From a checkpoint of a small mixture-of-experts model trained on Wikipedia: 256 experts in each of 8 layers, a softmax router.
Below are experts of layer 4 (counted from 0) of a mixture-of-experts language model. Rows are named gate (a neuron's input weights, with its number), up (a neuron's input weights, with its number) and show model dimensions 0-191. Each number is 128 + 32 x the weight over its row's rms, rounded and kept within 0 to 255. Numbers have three digits each.
Before each expert's rows: a language model's description of what the expert responds to. This comes from a sample of Wikipedia text that the model never trained on.

# expert 15
What it handles: Degree and quantity adjectives. Scale words like high, average, low, maximum, relatively after "the", plus scattered mid-word pieces such as J-up-iter, b-ot-anist.
gate1:152179114096117166131143118109128165145126113169088172160135147163072141137130136128142160171112113091129138170097170111146081170140121154151207128081075103101110121083086110080152128127069154133121153150107109124164120168163144213135138134151141104084103125151113088138162181145167040109146200142119096131106127118114106143145113126166089093148137154133160144073091086066196085117116114153148102156137122164150108083124113096168163119154079157118137149155089098105200166172091143147106068176153134161178119157115175061172152109154135191082105126089130153141149112098097104040
up1:231149150191135129091181181133201142086116120110142102159121103112101127121122060126170166120141140123132131137127121109130128150085173153147172138144142080111157089114119074137102133108120140135109195092136133137080132095133062170123132138222131088081098141108111134114172164130109093122146133119081119192115100123112142186135154124156104110132139143081103108131127095070050155094096051155173061096134114143141122133073131090151098113128149135137133163150090109097173140138066162082109121108139074157145093137109100141129182067169108145092162117077187186154078098103097128124
gate2:148130138124134150116158117182143149105142177134070106124115168196070123114081178129127146162170113096122139111084156175118122095097179181118121052092121127112139101106193139124209079106074161153183158151112135148123159128120107148111132133178119174095110127187088103105121230126142105175131134110128140144155083144103124127134131174116089144084189139117111170078161050101126167086134098120119149151108089141096149120099087130167103145136123130129161146137111135198125117148131109092149160124180138152122119114108135119048093106165133091117165098123039095112064103175089110193
up2:121121160089173180193105173122149137120102137061132218214137100132103135108118101173137170164120138123175134129101123151130126112172124117100151099093094076174102110147150142139100136193137129063090129163110186090146128140135130142152103108097120152092071106100146105085156164113119155134102114188129148159130124041117116169102141117143085102154175169120124136132092116190174155124137158170124067159092032152049089141131136095145087102189129132185105149123154137138105178102127093097142160132148126149151080146124097071104134098168138123074134119153064142172108156105162116114
gate3:161117110079127151122123105072142133088088165162153123124071105136087123126121146116137112141126181125147142162106117142172087114121146127153096193116128156121149086113158134112095118076129122173166104143077196145124097134138093179103116184108200168143101109116156121138054150139151176047099081136090159178098209160111107145078061179167143109117091122089140100095113113128119089117157149113188156129169131185130124092176162129143130152061155121132143102101096128104086083132106127176089135141123151118230179112159108123089134100146172080174169123125132131149101205099100160144
up3:138131138147137126120069151095147106098161096086114111195101144113136092116211153064137126098138066073098150168104120101141114158173125079102112155158137146159124155138140098137092108118173098141130096109086121145098161189148160131131151175164174191078142076099155116092102085103170120083089086147099111146126098146061153121162073138154181147160142131111127162076092103111122137147111142190122092123116115191116135134178133180153171143115190140150170075144185164074149110091108116154207125049078105151096171124147114085166122106108115154149149130108132087101168178141104091152
gate4:143153169093175161112166154108209120128102155137117121162097039108155141130109116115113154183091100110095182117139111166151125098149105178168094157105132136137127141126177085165156116170157076139125156118119139115142126116090192100123157116126129098124152167169089169154162081078125161164182067114165182029161159114188126092126160116155081141131142142122114079169117152119053081077157066141207138092119097100155109093102103121178124141123124128110095117076115161140155095144159188143147105138079134109145131109126142151112172147117089083151123161100141129063174160151079107158
up4:082119188130159124118132119128157139155120067123114135106097108173189194152117148111148114095145088207102102146194116134121126172184151091110089136114133077093099108136158101112151157170154091102063120159157086156175067122142104147079129112124113148177135166087124126121162110134136078178076106138139156096135111123096143151113117169068121175097088148195139142176104196142093124089200107146126139116114143092072098129120149164144165184113124095112135124147145095074138123122199136151115137068135117117071080144108124130096135202142135105143117144154101103059184089191107075145
gate5:080123150149150136143078155117107135152103126096126132168159166137143103133150143116163064124126184116130140140101161105037140170129103090070092131151114145131149099121131150080116156137148095108126196133179072150147070172162130203076129185118105160144054083133113127180136143104129108141163152171078071120136158162179161142154142157119124177127135086207164094086095153149184111172115071097126132121184112125094100140141125071158170165129105134137161134167165116159110124131101192094085190128146121131118129113106086194163108125073168146103130179138170112148160151155095071154
up5:131115113159210178090168103186108151102169096141081121174109125142148118112105167133108184186126122169078112074136101225170133132124084128107150136162086132132121174113116143146081105124134070113139144132100132111095131054172194148162096056124177135188111155061118085088151134145099181133125149079064163117059168106104086191126108101131095134116126158084124139134134104137133086146134197173130119129069126104153142102132123115083105135096117151100137116110096173119059175152121113204097123107118089140164109126134132122162154175135109163129134111141072138155081146121141155137
gate6:105104120149096144128124126119116133158137142064125192149097141114134149197073148121150178038155069125205132050128091128147145145156150148157123130139178166168116133100146165128094126227131091124158140171126138111111107146135119105132055157105135112094144085137167125146119123130174199156149139096092158147191092158105066128122142125154129116109107126124185114154071163065135133155090143098102183156133105182104163153149172145125137186204126077144131099118120095144147148153126111114116140173096139127060127079130127173116100122124160103102028135114146131078160166139156097130
up6:080109106158083099114182115151105083120181133112129000154128120100135109121133112159172144115123120069127148144181089083137184074152154185141103158162072099092102160199157149114066170102134104180145141157095121171123123136112179128100146239155095136152174121069153207100166146143118125115087079131135131100140128115202140143135161147066104089088165124076111151108153144125104105107126110142167115137117165103130113093139112130110070079152095153130160149154119146091068117135130114149135127115165159140119169160128118142090136117135164141110141157125143135108089137140099186139

# expert 61
What it handles: Scientific adjective suffixes. Adjective endings and stems in scientific or technical words, such as -ic, -ical, -ial, -ular, as in bacterial, petrochemical, heliocentric.
gate1:069200128068082126041116101135145164148151133133100085144085146117135098175166154130128110133133094083143121149114196049088118130137090142165152141065126128126090141097127093077143130134121152121153156155108080147087140141106125196088164146135126129125131123141120148149161176147153158090130132126114163150128091184142119143118127143141107097119159179099080163141117109080187141132189125161148132172145131136148123090111155149156198132115086148173156051124153078121201173178105210109083086085097110157188103119163199139131156110119090148107087122112150148095139091093167156174
up1:166138177161136113093093129184170140094145125107148118076133118095145152174161147146115128099185145092172180076114162109116131123071191116152164122162097115083209099107068119121103162093061127144112081116155159144140115151120122130164167159109021111091140078109114148152128130100115145158160123121087188148121173150103146121113136097162118114132126126128073142124116108075103110113170038137099142162187123129117143073111137156111134091160055124120158098135137137145116095116108175127182095089134094157133157142163104184116176097106148125170120111091091206108108053111096189125
gate2:086154127103096127139095123136091138104221171101097135161121078187109158111122094112122051136104109149094144129143117186130095139104100037122176085154081053087139119127145096123151069131159178112203098113113108203148129140119154178124136142156130084151092168144185089132121156118161076144116094087112144142134129086089108142167145154081131101120125142103079098152143069150145136120127141123145138088178109120117086120089143129142163138109146105130124159121071169123061134060122135082108183098093078117124130139096186099117112100121094114179157153075036132123133173150146125159
up2:192121079106120144113087177107101147068144139122162150226106127085085089109138147114186123060095199076096152172114114148105140113125107156152156116116123094067111149156108149166069123157094113119108166147107155074162099168120135140148149146108096116143097132110148120088178158144120153127073121158126099175093154083154136132161123071182168130086145094139116117174141160159160146148088127068117098153031164122091054139101151137110105164205121153172155146149161130115136137154096180128090085136100120153143173137128113148150105112073100114136128096129104100177167069172152094103
gate3:092152096120096167115078168125152133132150115131129075143137138124109127092143090172138162128073169155151176120105124161127152157089152141110130151112164119116158110066144182111103199128161071136173187201126172147183139110164023152116166215137132108154151132151126135176123169143177114072134114146137103126143156148109140115151125158110163085125188132050130142119125176117150084119172097138141154107149096080107166084184116130160109172076076118123171080112150114124111093156052115167110143134127145137164157107142151142172174149141167179180160133112141141078150152158153193167
up3:137157151160112108100112218135157149140128049107115112155119133099139152092211105141141092136097156106129123132100107124096159134119144145114099067125160207100104086151129146194100153093131081146160155133151152144169147123128143160118119187185109158135154136146140148161127099176136094120097145192110139152147136094077142144129140154160162117111172076146098139103116126093131106183117099111094117150147132106071114081150083164122155121131110184107175138171188122131131104120120084200130135077158123112141179163116186110173157135169136129242147149054114088049198153124117138155
gate4:118145246102124175153165158146152118094144139182098117095091093122149157176147076105137085161075114154094169138140102143161129094141130109182175157159160128108094107150084071115147126116126155109100226118185145076129121085115182105126174164100097101132151132110074129092143157173099136088156085178132174091113149145123156114098137119151109111177113179084125082081146085111150159099090103169101098097121095081129108083129111120135143214150154131165114134105110148111182122107128132182148077190134117121120183119086151182135140185146090100171102140131152147115123119152144122070
up4:088137148094118150129191062149173137123138087100120147148075129171117156220106114169163080177175105083126114131170115102112127103131081145147116080161107119133105113159098104102141171119134067079108141159120064109084128134147137139046131157125093127138153123133058112086170105140118140153148097098175134097131129197158142085103116139143150146143112154168160167132157126099141103135111153150088122141147124160110123106094160148180079131218153147155085100166119171126090184120222146174212146123123094099124132070098095146090140168140133095140072139131132112164197102114121077121
gate5:103134116069100071107059146114099148111121133106161162105113117137153073139143151066217134086164157098124134114138125118075119171099129129110123112145169149107113117103078158077118134134127120121116175135123139097147151122167137124130188207090150137114026088095061110145097079093167087177120132111134119105110125153186151135152110114131197142125196159156119142137083110097145097165115096039145122100131110122050101147173078107139118105136031135150143154160187116152104137131150133106104122189091114121098163106146107148103132124069121124142145162112105054121115183155159148141
up5:121091148095121183066153140185103099089169127081163121164104154131108111087172186170107120151125111175106140059152066167136110124120138108153133153165041088145127125111158110171180101123116151158143097143135138119092092093098119120162079083143150131142105129137168068111082110204126142102149111098034211134124102096086138171120154075193128112107150134123138037129146194154107113106087135179160143088131152095162125126116109116112105203204127119105157118085110083108150165102082133159124140135145097143100160119085145158154100127088127121065107127145127134125145120128089145151
gate6:118135162130122129177097088162080144077093173100132136154152120203177139126090136118107138125222166148143151139136115156144176091105149115142160091157109140131131156123142153117112126143123123145168106075167140134096084154150123099112107154180122068108151112121189103103164067093141183110158153123108116157121151172121120138162102193093130151132114130114179116151135153121168073171128115112212149138117155137087064141098144081095061183145175079114109093155161149116060108082116087119138132150099131074084175107159126089146102183130134108140079194144077163098099215123083102104
up6:111140059111155141057143132052160144156178131148069157142107116088105108147157156180157119129123088114102111132163141139155174158136142180138102147149065167102147122146107135177080152106154110133090161147124108125142099152076136166106111187113169103162157120104128151116164128132057058137132145151146093088190125138147128158092158115123154171110127120153097171071113208091097149087155113121091152070114066129146151092118177167144124096179117150132127167124094139110198149129157148160052154138113166197149114140137174148122065101135213122108166122143103100127079077122172125157

# expert 50
What it handles: Taxonomy and article openers. Prepositions and labels in species stubs and infoboxes, such as of in species of beetle of the family, Genus:, Binomial, Synonyms.
gate1:145110126118098119049129116067158173157140099183062170165137137101154123184133146136131136152129094101126106105167137127130129133128105120139219142098086151197112176150123119074122156099130106133161151155154131103108106177108122125181126160184072159174128171214137151138122201182104123025143172106106050195163151099131160090130176089114146103096176150094099176121111165126179111129146141173134140099111157113132152160046111174105101151150079148107128072166109109110140140118137153104115099133125119108152134125142133132146196134114125121125158149144115142077130098053144129127
up1:176114182135134110081142124160178174129140091125101148127135175177119104131118080149156102077142190173144147110168150087117106136114145102100164167154177123150166123149183089100118180106109052133121098147155138082099130146126094146156155114146082116134139153173110149070083099143147125155106104105082119169084146153094152141146125144161103106133136098143089129173114134138100106077158068144186075134197103146130142091036098125109120076144131134101124093130027109171140181143080139111107139051161138111148118106147089186096179126171134108139169171121111137101154081114085186179
gate2:120209091145150129095143158190154146150124076121106143107178102106122142165210156097100134136079100143116126160090142176051104173091144121147129078136100126083107116082137105131152107135157183165136153114173149131158109137178173195127144149147169170122138115114099139172062199167149144160112190121125180143103108153090121156119145158150120142129166086143101154113051075108096153114107139110134139172194129073144169156068129121163193163107136147137180166115113083154181109064138117141151105149192137112090135140121165108097101126170125128172104121092097128163108153170149082094
up2:147107186060136177162168175154184131102137076099146133126141097181095114160143168155147125169132119130119123128146095130128148165143145129119123119064105070092133096146182161185092115135114105091133154115129179040194158101128128089117124098113141130105135084115098148138169124183144158083116096105097126176118151117144120120106135094137145132161122091061119079171115110106147134127172128149106116111120118197141104174111103060135133182154172185134139135174139148125145214172166119150143192120119171155092188168112093080161079086181101111132101109132165090208089115117127068132
gate3:132131088159161156120062073150089204097120100102182133154071141166113134100151138111149140116033121156179143123122143114144150117112178154150066110137149176048187149106140098114113111056141125088160126135145196142106100145133088130156117130110163119129131128154120031127103095140176101100145112155118102124162126147153128125088037160128153114123093149095187147125170143138164110151170088125147106115086125088144135102140123099117132130102148073100113130134099159136121151121123086201199097159051120116183161129167135067058140161110130165136194150120144103115129099123083153120
up3:143154106158159111092060133107127156068091107105118116208081096163132155125188094138098095123119123139220112103153138107090132123143156118093113132113133178135131170123139118128077110098192091068151153133136163120099124177089173144125137167161134053135167168125128084136158102127149142084124100147103101108141155091110145168092068138164140128132165121067175184123140151097094127128083151131148081126045161162092089139114113120130157158109137125155130122145117183117114126095121047201208124069094111161126138167162114143089144157112128102120148191085169097131163181165124073147
gate4:124194150083131147130173155029163147132095134147043099115126123144180119115136140098129137115106150111089145124111134122156098101113099121118177166194080215154139137091189098106137204168135120119110161162165118104129132086158135090136122154156134157150130153149134163108148133128152117142162203151113127156117148156131078050128109109150092106168157201086123077091161121119148098120078075122183112139114114060141111142117139121172167152153112125146066114079170124154195149092125179145177044087108146120127132146095109124122138084172113101093097143132180097105086124130165158157
up4:171137191086127144153165081114200154109154115129076123127109130122121084097123143117151126127124124130063143129178113129133080142138091124143143089152063193134142017141142094132162172182162084130123131152141111126134127084195098123067126087236127183133111145186102089125130134088115123160179120142129113152144101158119137131134118097131139154179157188189148091127131133076159121131150108099135136136118101104138146185149127134193190088147110137133133123130152095100106133128152150140104094089198162173135141129130113207071147144209093183142118121097161079127115133173112113149
gate5:131132153130121063168097090118131121117125126121167224123082171125184156185099185081148123154148112104169139170105161091057131130129153148071046122163131103146147109118115156092117138124140132148135160120190123133169127115126154170127069137123141107127137134088064078131143136143165150162173137164081096020129084116127186122133110119155146154108154131146150099126106097136179156185117102102136101137154113113075147148144126096184152154149083076115183154171185130114138165108170141117138167150103110056128144136169131131102026115108152093138184143186103131133140146184124116137
up5:084093102129117207131146162177115112106161117073086036138206064108124092056152091156130128146098127105101150057122103162157152141136097110180189075111077104141127133122118167171116109122094166186127137192106130133116111090170102110159153129140121151116105134123153159146105136134143121134055070039162142200147176101145067140161078113119108091131086161106103130088160153119119155139095116183129136110145135107131062119120148119088067128120124136137107149124098138141113101132064114166084094137151112121162170176103119120127220124145153154113127102072118113146152119151148150149
gate6:153140128168095195131158129096111115126100085073118149128048062140130101151130196117159173153179112137192135123094128128103129118157149109130132105128156085111126129097118205128077161132132128121107141119121085151104093134090099106112194139135136037105142156113144137132196121120174118123097104058118054183195114090135127130147154139152138180095158114122222100194062142122080103131119118150192093183112128167104146146129135116148102179129166089187088106125108124098078092136111086132182113177148098109112127094113138119102151112125155107100131163089169159136157145154161142072
up6:093199081104151077092124137128104109134182154163117043171180186105114124143121139150119092182156156062071090089152109158138127126118168134121091188172060129154142157142170106107099174107137043121169137138140141168142108182121113116127114189076097110148146138076173158099080154091103109154117107140175143138189139147114130121134141137110125129083119115077115188139120146166158097065167092139116133128117077146161145118153181090132117099142135121111165148107096128140173141125100146141125144088157173160130142115168070159079101102083146141102072067153099150125081209126138122088

# expert 36
What it handles: Mid-word es pieces. Middle word-pieces like es, os, nes inside longer names, such as Gen-es-is, Port Mor-es-by, Roman-es-que, Ram-os.
gate1:167135162104103141129118110122114131171136077185123128160116206091173128118121173114160159120123117076146151166147175109185154149118186147161172132096156096118161137116063124134129192150133110110175157104144102145104154158122091106107133143199120084105087108175123112097118154135093094049160141099132055209137084111144126094115131112118162120105050110153085152117127122073148113115122101144150141187128133114121132156116096195110140170158096130137078160149107090108168130071134121193097081107135069154149150107095164118130176120086164141064153127121033115163166115109081092156
up1:156148151175127159099125131169149140100121092165150126080114129106095120097165048120111141139152132130138113164123160123205084111092111197174129149163162095124137100083086092086126184066126091135147152107159197141127167126078167121142185135202123081101125105113080101120133153130129094134084149108083158229124151139129127088182169108093148110146105152080088155143077129137097106117130056110181166193182118130121113064123121168095145088113141139152069119137098067070112151127078112141133096112109114188066123129125108158136193094147132177122142129128123141119105141107100164143
gate2:089153107061147111076061111164113130085143136064139132139116101161096107096111125050165095209107121119158141144124156141124140144097098116132114106138089122099168186074071145065163170106140127142191124127137111168192136107086147169112127096191138102091094115178148180076122156132121135143120183111134151152108162181061083167136125090090119151068200098142127102081135088127093118115143102115140118145139119153124134144126152146151151114124160152111102143190116063136118089073126093112138157159106085125129131156134151114121133160133096080186109069148050144123115187177126072163
up2:178133135084153147173118159129188100129110113137157191167125126168119136183110149161108093150121161104129145141119149137129156155111110123093157165170086137073066132170129131168130142176126138109170150176100196088151126153176119097088100137052133196118114173134120179144154084100163141085082144162126127130117190054126127137131180076161131140104178113088063062141127151071220181114100185119144092099135142108150099135165163113135088196100159181109144152078147182103092137128163134114125113131146199106157102136129125080121101103130130131153145116101124100166129143183151107095
gate3:171190087090094128106084133114125134093186161145160080123165163165118150168145099142130085137121153162142111132139087141170151121124192093106103157129138137095152143121171137191179164106122088171167149140135163209150066144128110111186140183128095118151191137109142083110134067137128099109126073114155104154176097155102154164100131124173149114060092121067104112096126143115148098083117146164127046103119143098084156094133114097152125158096181098201144100141118153140193156150091122186135084138137123070136133118149130141086178119115202101188153170089125070099125112104118128151
up3:179150135120111121119111162089173108096093127076144084142093124099102126126186081094100148101155144095118068206126121130061081056124151079144102134162101131101108122129111083138108071128130084142090164091081181164122212159138151125115142143160074112144091168100115120104126056117111109052098110153151129096133161107044162148096134065130138147153106156146119143147094135113133131145133171118151105175103133162134120090085128188137156165149169153169132078135167164115171073140120150180128139136160107100201152145112120117182134093166185137188124177147130102145180101113104137164
gate4:133088144103126129122230120095155147122187098157109123083153090108113154103234125116151186149042075074076143114086079129183099185088107121076174161120127150130115133108128075133107048167104114098087186131179143136133125114162138162165144066185105137165144090103157151104153108130145141124128100148160107119146108097141132108142126101119149133137166165096101089132125097111106075135098135179109109064111090079104121141108169157143158152167139124151157136130102166127198166159134120153190054139111096074106114142142173185125176126123115103152129130138118079136111177113133139131
up4:112181118107114155211153100070125111119167135093115174151120110150125130157122107145109119181143082134077155119159138119117117155137122171133148076147115137135055113144141099170169156117116115144085195156131087123131126088172112148079172105207164147122121175153095098122191112178109143152105143110135130099121124137073146107077177081086164196149088202124146130145183148123132114093151155122090127143117162102102189110137129089183122157109117072096153096145109149129147114111168120132134083153154179129157122158098152141062191163142128075155104147133115105095250155163186127119
gate5:110165159080162119131092109091095115110152156192141140087127074122163112164132141068152085129145166158111155095150112097080134090157155155085124129156179098214117128092112171120118124130179111157058168128199140127165130166171132164121096179138125133160091110102147096126118103143110122119090148099106089071094171100126139097137134124161146109132182105166205135099080179195124126176157094091113129157132094140144137168128138133154150104152029128155187139210156132139160178155156180117143150107134120141134219120130089153074085168074094109140139132125103112110133166153110106142
up5:137087121138133137146116129169105112115142129104103126117117096102143091057112075116128172116136068101082183105181102167131178144133102107174105116105051095140079156122099125165123105098113145101199131194116105132093110025120134124141101070160147081103138080110145133134158136177103142160125123109108110200157113131076092179115143055132137152124185161124121084085131129184124123116145144151133140168128109079144137119164109145112098166113188057170097156097132130166161132108047129181147127138129096166152162134077147113172127122122193180060128162132117111099125138153170195111
gate6:105113117106103156083178158139130164107114093105108117132132100175131161114056143135161139117109099141115085068115100182150207130163128122124095116127116141157093170111116148104126156182141126125157084128161158118097130118082116113031089123164125045170110101114168124091174127082095178158106148083123128098173147165098114157111123127091148129101097101106127109160056147115144075186070093158142167133077139125054086174122147081095168162107203068171093088098135129116165143139122142147124167178083139108068125071119152092103117140117148131118062136156144177119118146135172119177
up6:100104090102131110082166154062117138136099148121128052175156135112093113141125156175121115100151142104120155132144077128088152111163116131139052121113129159091148111105129176063087185154148068128109125144107124082043132141097121157151077178132116106127123140130143144187104061132126098117108113200207108114129192132219179150127119135084139122104202083102167152111146135099118096072113104134101132140115121079138100124142119152129095118136105164104158102077097145107095058125089086098110150139177144174145179151172184138133101099157145131079084174123153143174124169157180131132

# expert 7
What it handles: Name-initial capitals. Capital letters or short pieces starting a personal name, often after Al- or a hyphen, such as Al-Omran, Jean-Paul, Nathaniel.
gate1:155140142120108136116120153094096134115114108188078133134065151066178166127136135114065145114086133084096110107110166120163121162149105119171162171118107107157119132111106117105156138099129142133135156079173114115142084131093095141167165137162093085126099125157090167115173172181086148107104153163102060115114143094139120145075143103179101092127131096135091118139221138088138108091182123173112114097177099119126141166112124146091171123113124147099148191164135070161077137091087109138065137122124118212114207161154156135155178123130147204083186189142115094110139137049097096120
up1:182119185109133162136136159128159172156135133158134136104135152084151117083172155130114098070060127094157123066130126103116142139106150103181163130098152115147162119118150107096136144070094111110161100070146155191151132134067126107131127156167063135100116121145165145157091125167109165168095100125067100133094141116121125115138139133173150084069131099102087127097152141178128178093144118184125155117235156090117110168116121147128168092074131164107177109167087075142137142119103107122093164108177138160116187111139175151150207085144101209059152169112149164110117138071094148157
gate2:145148122136133107119117144150138153101211148091094142138087102169160089199134213088124122138109077127130160163104139182120085157093126139107125030139115087116166117080156066114167178124151169144187149182124130108154142151141147183157136093150114150131119125124122081123131182150101137107147067095099167176147115114121121146048130172080147120088140116193107108108090078063084153147169160121128105154134101099115138146162078168161187143139095163113141127132140125129166121049091120143142114141151133141179102130124157104057097189090121081143125098110054093148118143169140111124
up2:131148114059136175168116118143133170141059095090178161163077095118115107114132080123100157180103094153134118089089111113154133111150136108111131125114118026124157082148115123211071139151139083101123137145126126070142114081199145152168131144129100165137094169125079114112141142087142101088133142124149189142096106086142136155137137070154059108099223144080063141138046161150202103125072131134067089092157145163092105228122110120154127145135162144125132117103127146124124161148131124141098156106108117146161114167119132097103114104137117124144145090114121109169166114181156108162
gate3:129148098165092132122119119126131121117145139115206137138129124107080100114171092086091140149069092123162130112128134214152150106138150108131059155172094122071139146119122108165113139133123106112196107218150163138121104146120126157163132178116178110155140115165155072172084117094137104093143137106087185133126159188162103166065127116114244054113122187091110130116099117104113101083157093135153054114102057141150105086112133098162123191109110094135135077197135139147143121112123097174117156153112104172151086096170098148149127122165123144144121089073132151131171133162138114095
up3:117077110161137140066150144093101117106149048058164146148144114113117058112189097108075097125099110140181120136155124172120198106174086107079108143116076086047164190150114135200057101134144116149134104138099163141111102139096146161161110121187155097139095098130149129096139118105167120128115121122129144116147100120106153113106075143144208100165152155105153140175084119116092117150093128073122123098100156154135090097114109146132162185160113153173156143196154147124124065111045069148136168114149093126141114136139122134175149116142118168166110128146128130177187163136082096075
gate4:136127173077115168135102123140142100130084204114139130048080116140160122123150121104136147102146117106049164117111086136122182081133160105171111147108216125106073118122162105130173146109087119118094128135107169139095104109163192141105116160158055176171139162172158098117141112068142102131163072152102163075061154153146129140084128129122088101203084122114067081156180091114128081111117134076156155151129086109149128156146168161180097168142146127146121115084100178104143125170180125145204106117121124101142082109109135130147156145117051090104106139129142116068139103105134097154
up4:136142168126131125127139128117177119101100140114168211166097085138135110167088120175131146159207057154059129151145103156125111128145152112133119101102116095116129090146134151097188164154141065127036101082130136136122131114177147131105126134173084173164155179136085077151135095098093136185150098094101159103143130129154113127117139100133178187182099144123136095177175106149114104114189189123095103153122175103140132154130153101206076156124071177141134178126097188069077150142170103150154124158153078114139089126138128141061119165123085131120087144150156135093143095176104090123
gate5:152163150155201104168104129085153095156152168107142175173149161116187150147101112092206067116147145102112108157102173135103115143114125127079147156093102156120124127087140133111128144064152106145178174135175076082142132120185146134147121151119154131152153106120107119152083120141149104136195148129147060108163107160169141078144102149176207139159141104170140129069099131099218121172150083078136114110168076139126142132110128068130101123082067152099135148110122124149097104104101143104115137171134109175107150095169142092130088140075137098159187164125070067125163156182183086110
up5:103084092146089178111184084100110062107198097129080143148138115136120096098115171154114156121152164105110206124154100149136090146164102125152099144105098101094184107170127140126114107134172159106166105172050149189119067085117168137174117116127128151106069147095192092111117153146136157139104149120085161156118148060144137223111120116104134112146110155072121133094139109145134127068167160142166118106109152076173119121113099134126140128193120157092155171103129129174134160125139122118091137190156066138131168132075069186182159073122156144120147153143099148083109138142075139178
gate6:122101127153180164122140148113159149122113114083148131148061098140130155141136155156151138109135092184113110055145129122075184119168115127136141141084121128111182160109139213156147138124105133120124131155124088142119100130104133070086068111186127057127146158126143122111152092177101137119140134072160121168184129164148068145201183167110153188148127127082130083126079157100130134177139112143179166167062139110089112219120133113158128207177141087138095063128105119122069181122112104117133111124142081117098198103141190104133143146103171097160111123103121155120107184173138098122
up6:095164118125130163085137115129141120124119119095124126112143112047109089169133080119163041131141169096060078118096104140195128088115146147117083119224108130146115138125105126152100142146132061104093117131093093148143139181131144133061110164104094087203143105099125156145173108207130111117137170119164099118167100108160173168118159120064131200076104135133095107052098119128096095143121117098107140162181132136115168133122170104159108162110131144102155141133051129087176200113140090158125146114102162136140129134137179162048158135153188118115130127129147117158091194120139144121